Below are experts of layer 7 (counted from 0) of a mixture-of-experts language model. Rows are named router (the router's row for the expert), up (a neuron's input weights, with its number) and show model dimensions 0-127. Each number is 500 + 50 x the weight over its row's rms, rounded and kept within 0 to 999. Numbers have three digits each.
After each expert's rows: a language model's description of what the expert responds to; "gets" lists some tokens that make up at least twice as much of what it gets as of all text. This comes from a sample of Wikipedia text that the model never trained on. Tokens count by the router's weight.

# expert 27
router:515480489473439448526461366436506573530594446476466517509554510476520533597585434452475552478545497459573610473455516547520450472442577535493478468569531514549462506446520548463553452495582425517435462453477524490447475494457562486520439409631493560571509596429593469531448573507516492573466481490502591508529540524543451503521435498452516543492586522454412473493512449463470560513467
up0:410585538486511418517497551531486445555551481483475459544519536468517430544535433516505554495522572499462429564455436473509519447504490486494504516464497512548593511568516550409504461510462468448516465528530472445546525493463579497392414501538548426512425383532563559564510470528556584523486526524459460502528532476481502511536615523417475556409556451454527536572534383539586559450527
Description: Place and team names
gets: " State", "s", " York", " University", " County", " City"

# expert 9
router:570496536543393524600567458567492509440502577494403422520488501498533563552450526513462500510522479587474470515500505496466655499517499492484495535418567515543436537455458401539545557496512440557510475484456471507500465528476486543480509552459506530577444570426389603485497450609493542416508486480564457522440504522494572523558546527532448451479542586517532413465499444564511467503432
up0:590505419496531586540442459468416487364549457426479524531452489465490444466461461523625469503481528476428466439414436556495528455580559550448681429556477447540537529482527448483359533480517553527503608451530441535477528527495472524473441461511478568561495612520501463531504489563594530558443585502531505463432505477489466499472477469527409530609407479445474515480476634559533458484489
Description: Line breaks, odd word starts
gets: "\n", " Ne", "e", "H", "E", "ne"

# expert 32
router:409466488468519532464535421510448533511446526496541469501490491486532526481543447447603559508513451492494483530471505438474543481508504453496462497400511546430469504506437527528539404557556601568507463492501409533408414609530536496582440476438543570478510570441486482495501476574479502433414530507493506624441514522459498413586529564597431511440482496533486598475440484525469403409413
up0:415546446525494556403473515445457506476527464403494438566570531554545466496596420439504453560419491415495506443537432430491486497510600537460569500477576494578470505504547427565568491523453493446462426541552566529431423484445497445380481432517559442494466423479471487574506486485532477450546538563455522582441504512532607532537414539441449496482467501488479420459510479514532536505561
Description: Digits in measurements
gets: "0", "3", "1", "5", "6", "4"

# expert 26
router:397489571579417562495453491416511469453495503427447473528572564576519582464569480513579470507490603520504460429499534497489507448411425414502498408518514475475524437535450538548513516475546532495471602585446429497525499570478462397514522526434469550554469438508434489489540544510437471489438487471525513559555490535374423556468484506420559502586501570596566467498422467523531410535533
up12:436528484392512435515589616594491538526461475454564471480504458446471505445553500388600397513495491392492484489537527603390706476537541455490409494543451481518423513498440556510577409493509497592461549418464533466493480509508572494507474448450523610489511444562420475485546444456540485453534594469506538523553542424478460569468535527505543545532490505466500506537435450568501496501466
Description: Copula and motion verbs
gets: " is", " was", " are", " were", " be", " been"

# expert 42
router:558441617581503427557422403471480456544524505492505581445471395542465487443495531404492450571520434519373514467542493527545492518535528476472540521551455556514503591462538548566485495465511488478485461543545474533544537461369581505439499413486669581469553574511530558505540525585427577399553583527513430470518441442474530461494464426392375437505441502552548471498428452542554560519585
up0:543526492478462438484500422505499466587582564464519503482446434453537435506520606598542403509396581464469443482462511439514397425468514496550563596522416439421532421437537549504592468475524463567491423466517540442467470489581418481556496406507472473557449537519484504545457412425524502464512528435464499494521514498506560459451562540525467532516477539542480366420550500567540419448532
Description: List conjunctions and commas
gets: " and", ",", ";", " or", " &", "),"

# expert 6
router:518452594425509423478539460518536562480465496473576489547520491542455450452407486430441554503583461455560550548456444535484566431545578451531511473503474523463450468537537505411487513489542495516527518436492502377347506499509497561444386413449496475472504565546558530523468404518484482512561490542516506498484522553332543531500473519480549620513564467427477610496476531570571479550487
up0:593449510477471503505452488377507523550476499514436455485484515526515443539490535491524533501507464493405611446511504428506549576476503515543463545534548498465528461482463419520510385474396474481441554468547484521489649397563454467459384433525485513483453555520567591507468486503503605578582529574503487478531508541547520562418508423548512478490502397525463584509580491523574501491501
Description: Table numeric digits
gets: "–", "0", " ", "5", "3", "6"

# expert 44
router:539535437421582555455453497461492458502455539479528439478554562474548517592499495572428525458479440495459470489464532516451554524423614495520484506414592444442474458445548526497506512496503548530544598523559494584480593452463438448495532450479502445487474478470457486536528469476497519512364599475486497588457545502451493448588443497560500461553434546534515503493496454538521529547597
up0:427393461461486591523552502491454522498529437618511498398533484573436454491535561611478467650490505496521531482518535434575452589465459536457494516523546525542585463475488407503511464458510496450423477568401515533522471449522420479554530464556406474491440456418527542476466478476429474522533500534509493574539475508476503470489528532496540468406513549552543514446457435528560476457547
Description: Initial S, K, C
gets: " S", "S", " K", " C", " P", " A"

# expert 54
router:450485459549549481499535453573494549551396492467425518456482554551522422470453488449454493501471549524544520457481539588382375433522413530555472537476499462435526497492556531560456520485474456530434536493537577494402414514534516517516543532464515479511548471537604513458419564523563529551564597501424604536428473502451417572451578477395495526536489515520593412570537477559487498475528
up0:474522510593534459494468537493372453500515442449484544503438563544515474417529507434557492508523508499403609600465537468461500406475562343495497550523524564463520402577429448496488533565490505490497456554519545557552510504480451541419580535523480503516561565529490450520562523522518533511446493493525549485439482513526625524427552529543457494445488469499473422443565399551513543463384
Description: Mid-word fragments, years
gets: "or", "2", "ator", "ack", "″", "′"

# expert 33
router:511446502445483515491548539498509448507601437410497554547522519463488486457472458485541504489454531485603522540457561547473536513485530538534571512522416501541482529517464530492422410490568478425530581446552513573558391513506460494511519500508473443461424427578570518479481527465542488551534478532541582553504510485613547392480455378413512528546513469485539544465419561491447529484526
up0:424528475461498453448483465543507515521565415468401419534534533410538476535491455517461463505533340488461472439535470437595409508473458555458484576525460484449405526526484463479426419469515645480501549514509437517499511456407431502544437470457426487499477479479453563453436527498467419473567485440443477472534372592414615562512532484495556461540506554524452558529493496449491537563501
Description: Romance-style word endings
gets: "te", "e", "se", "ent", "ine", "é"

# expert 35
router:535507460526441459519438552501504541587544495567489525443592417531496476516530506557453491545445491484497455493461495456443548547537561530552576566547542482437514614479567544498568534480514430480542521435476555499446456454515513547583493458568501604521550536589443447450464591372475568444556483480489577511520587507473606447470539522513545503421548484422500527524457410492458470495404
up0:519502485478569449487439532474585589544584586539516609510542434522504588481532470585495499433532396509492517558521467415543423584470492470511570546472540585589492540512457607439495607539504527517497422459539483439426543520519432512525453492585523502513437534472467488484543556560492490535514468506520562459539426469528450429521452439500550509508508458507476524508468444462530494488542
Description: Institutional name words
gets: " National", " of", "al", " International", " South", " North"

# expert 31
router:589580456451550432493506474476513500620481402414527587487432567506488487527483447463480514517527502541557468550434495555534503429440425482485497551497422496499489526523476531440469504473500473576417512425454511416527517552465506529469459511520485451427523565554552521503508467409551389562403466549452417454481504521572535524478467522481442512503515541469501425539471479524560465533603
up0:499424503421529432484502568514501458489489589484481579443540438433525539424463523455498504508439487578493566536374544482530525477590454479466595546580465451516484599520494518447582431544439414428365506516371549514467409628487475412467412500447465449635435515533471527453491496444525411501449463518517436552490574544504520519480505563533520514573520554425556470506484471466548495507461
Description: Digits in tables
gets: "2", "4", "3", "bu", "ver", "8"

# expert 61
router:498473472467432504489471510460591467438545475479414539533510489499450473445463400506473427506479486524445491463496463541488418546545490508516511505549480503475430432502488529443508477491470512565508459490532565466546455527562438566417511554510472565455517409647564425538528608520477603397564485521530470474516431479452550550409434596462519455524489495412588455518555522520506582494595
up0:417498421401529418536576510494466496481452464499425521470530512486549601563493468528502518513488510515562543463443514523508465534508548519458462497590484474476545543513552544407479484535501578486364435530444537418480540411480506383488539567442476497507564510493461359501588378506586497548531546487516539542492527585460400471526369536486544566547498539492496511370470456510460422593598
Description: Surname and title endings
gets: " to", "s", "y", "er", "ton", "ley"

# expert 16
router:533516507488485468489514401430473396524483561512541501581426467566496485453537556449477502432537440570513442482491545527579491504530497486502517504530605555490603583526533399519500522497606488541460489518500480413537457417532493438435527451503517520417547497527414613576480515483556560487511591574476578444386510524512503417476538426467550455535494488566502431485546498499434540548535
up0:448494462379506501531435494483519580443519489459446412487498455589507441571514500487506518592527463567492505403545551449528474523495459459493535488471548611483480477559456334551499505459461433473513533589509526497441491451492506500373478445481514479507568498463521512588572581498537452425541475518390492508516456513500524553411493520455499505543468434508428462532561556569489577596508
Description: Closing brackets and quotes
gets: ")", "\"", "),", ";", ");", "]"

# expert 7
router:482430421488463492456444521430491528561437386569465403555550480455489440526465467535579450491504457450517464582449453435538445433431470407497513466462606550547537502508549452453465456501453605553470443594527443525357489620424475559429546458499495463533560554482602612533450573500525493501452450500481450489478531438486536486485509509520541556602522402462424523458393468535560541546458
up0:525521502459491516474479622494566436502491544566469460544514539523510555571515577421471524493547499523484469564507542478567519500429509517492550505392478591529473408494522408460470525567530411495617554498517494456461496489510432525446431569556474517522414506499507576521594624507523474499558493503532454534501499445493457542490538472477476475571385471405415604411507453448589515541417
Description: Table cell starts
gets: " ", "-", " Place", " Date", " •", "′"

# expert 37
router:430463470526388513504541527502486442395441578417432497589524528557531542520488429460605447426530609566492459475551516489534425523408506379435523491578565469497487454511479519550451473484533545450425477534437414431416485519569463523502446413442494513493478532392529480494454521488473492568399487528415527517567475495454452532389568434430574584606493444501412568517447572462527471541529
up12:575520489504448577598539559530549550435524510414490433460458479540542425508538447535586471344536542493510548578518557520493443453491551435430464495473458525474609513486482386487530451498501405511521448534553447432535490545426499533489527599478473570513486480498515476421495548499553467621466431490531464534474537449538598506506477576419515405507589472535560615543502547482523602509564
Description: Copula after subject
gets: " was", " is", " were", " be", " been", " are"

# expert 59
router:400500534529530536464544547525480528404469529492434504489538460543475499502449405484472492498551604577457462511513546561577497443497551541440554532472494499490469462600495556535524489491577524450525408537450419495493512508455526544504492448419490567542541540483559489501418545564336585455467527562408419580560472462413531382538554551492431510642446523547512429490458497508529436463567
up0:491501520483609532478586495520510463422441490435409431419476468545548462597437442488470511547485504502571500468563562479570496583434580436547447515421515489510530607530514557458574579503514434408479583451541441509498427563557530561506538531475499455456397506557509449495518502587504459428525424559481508579469489453470460396497554547521497488559546554547522530481572408507561485528540
Description: Degree words and conjunctions
gets: " and", " be", "%", " more", " the", " most"

# expert 21
router:538491442542478633555432525466524487478499510540435414524428459495488426498537579541482448454507493485477435441527471405464595498518378455457571456509539523571544451511520465519442500488462528512377450544492511505475476477430488469537486426456467643486446616476513579508464531520419494537449497500539503612411538513593477456560477451571526457461539509467426489457457472558499460498376
up0:495617569484451512455505538454517520465548557537588608579551592466562519511557521564461522505484448476463533416535560472522511553485566399482383477500533519458466544452518467574524470486558534519501475517488467520552537536532446447429531524426546492485513474416562485410481551550468411594532522511418470342482489513461595529486536559540427530597486482423484492567468507514532524459495
Description: Line ends before headings
gets: "\n", "==", "===", " ==", " ===", " •"

# expert 29
router:477516487523432540586597487515480568442510442541446397451503482487563450461474463517531610465501532546507529535584493429480557478474515460504472512410425500528465487529508462446429477487527515429504471392530546455539469446522488488397543508571494474632511487465525600473484503468491524472514498443457465471565486497496524506522538539457562551585552473568497524525511422559539506567404
up0:460464499477408538568528485579484483462489566539606504545454501468596486437474479471507525579539550545539556547571582560566472509567582399500537403579515460549600503563499474505519534414435518486514545471485453470533551518455448559489438563514553541536542521410501546436431510508533523481508505511520518549465512484412555403426492489565412463435624459509451532465554452496534368461546
Description: Pronouns and following word-starts
gets: " ", " he", " de", " He", " I", " the"

# expert 19
router:437545584520473486500572496560486456562509469452417604508549569546425497493399540411592444530454561504489440464446477499565503516465530562532584518498454448568585401519453500535529485558502424546350533529494547550482504540517538549483560490435560482538504458550429452511437507498597519494560527473422471507514450550518496424491581504492488578418520561431580397450521506426546564488468
up0:522512434480531514515416519526482588526577535439438495476462483469534388427456563516485519556517494502422539472401475445561559517507453513331483549560481484467501569523420530482502517516471547528505493452524563537483518556464563398420499487471548596499519579422503455441461509521553500454532549504510349520449519459518536550432491519433487557502472513549514479449515662513444522538470
Description: Mid-word middle pieces
gets: "er", "ie", "u", "or", " and", "y"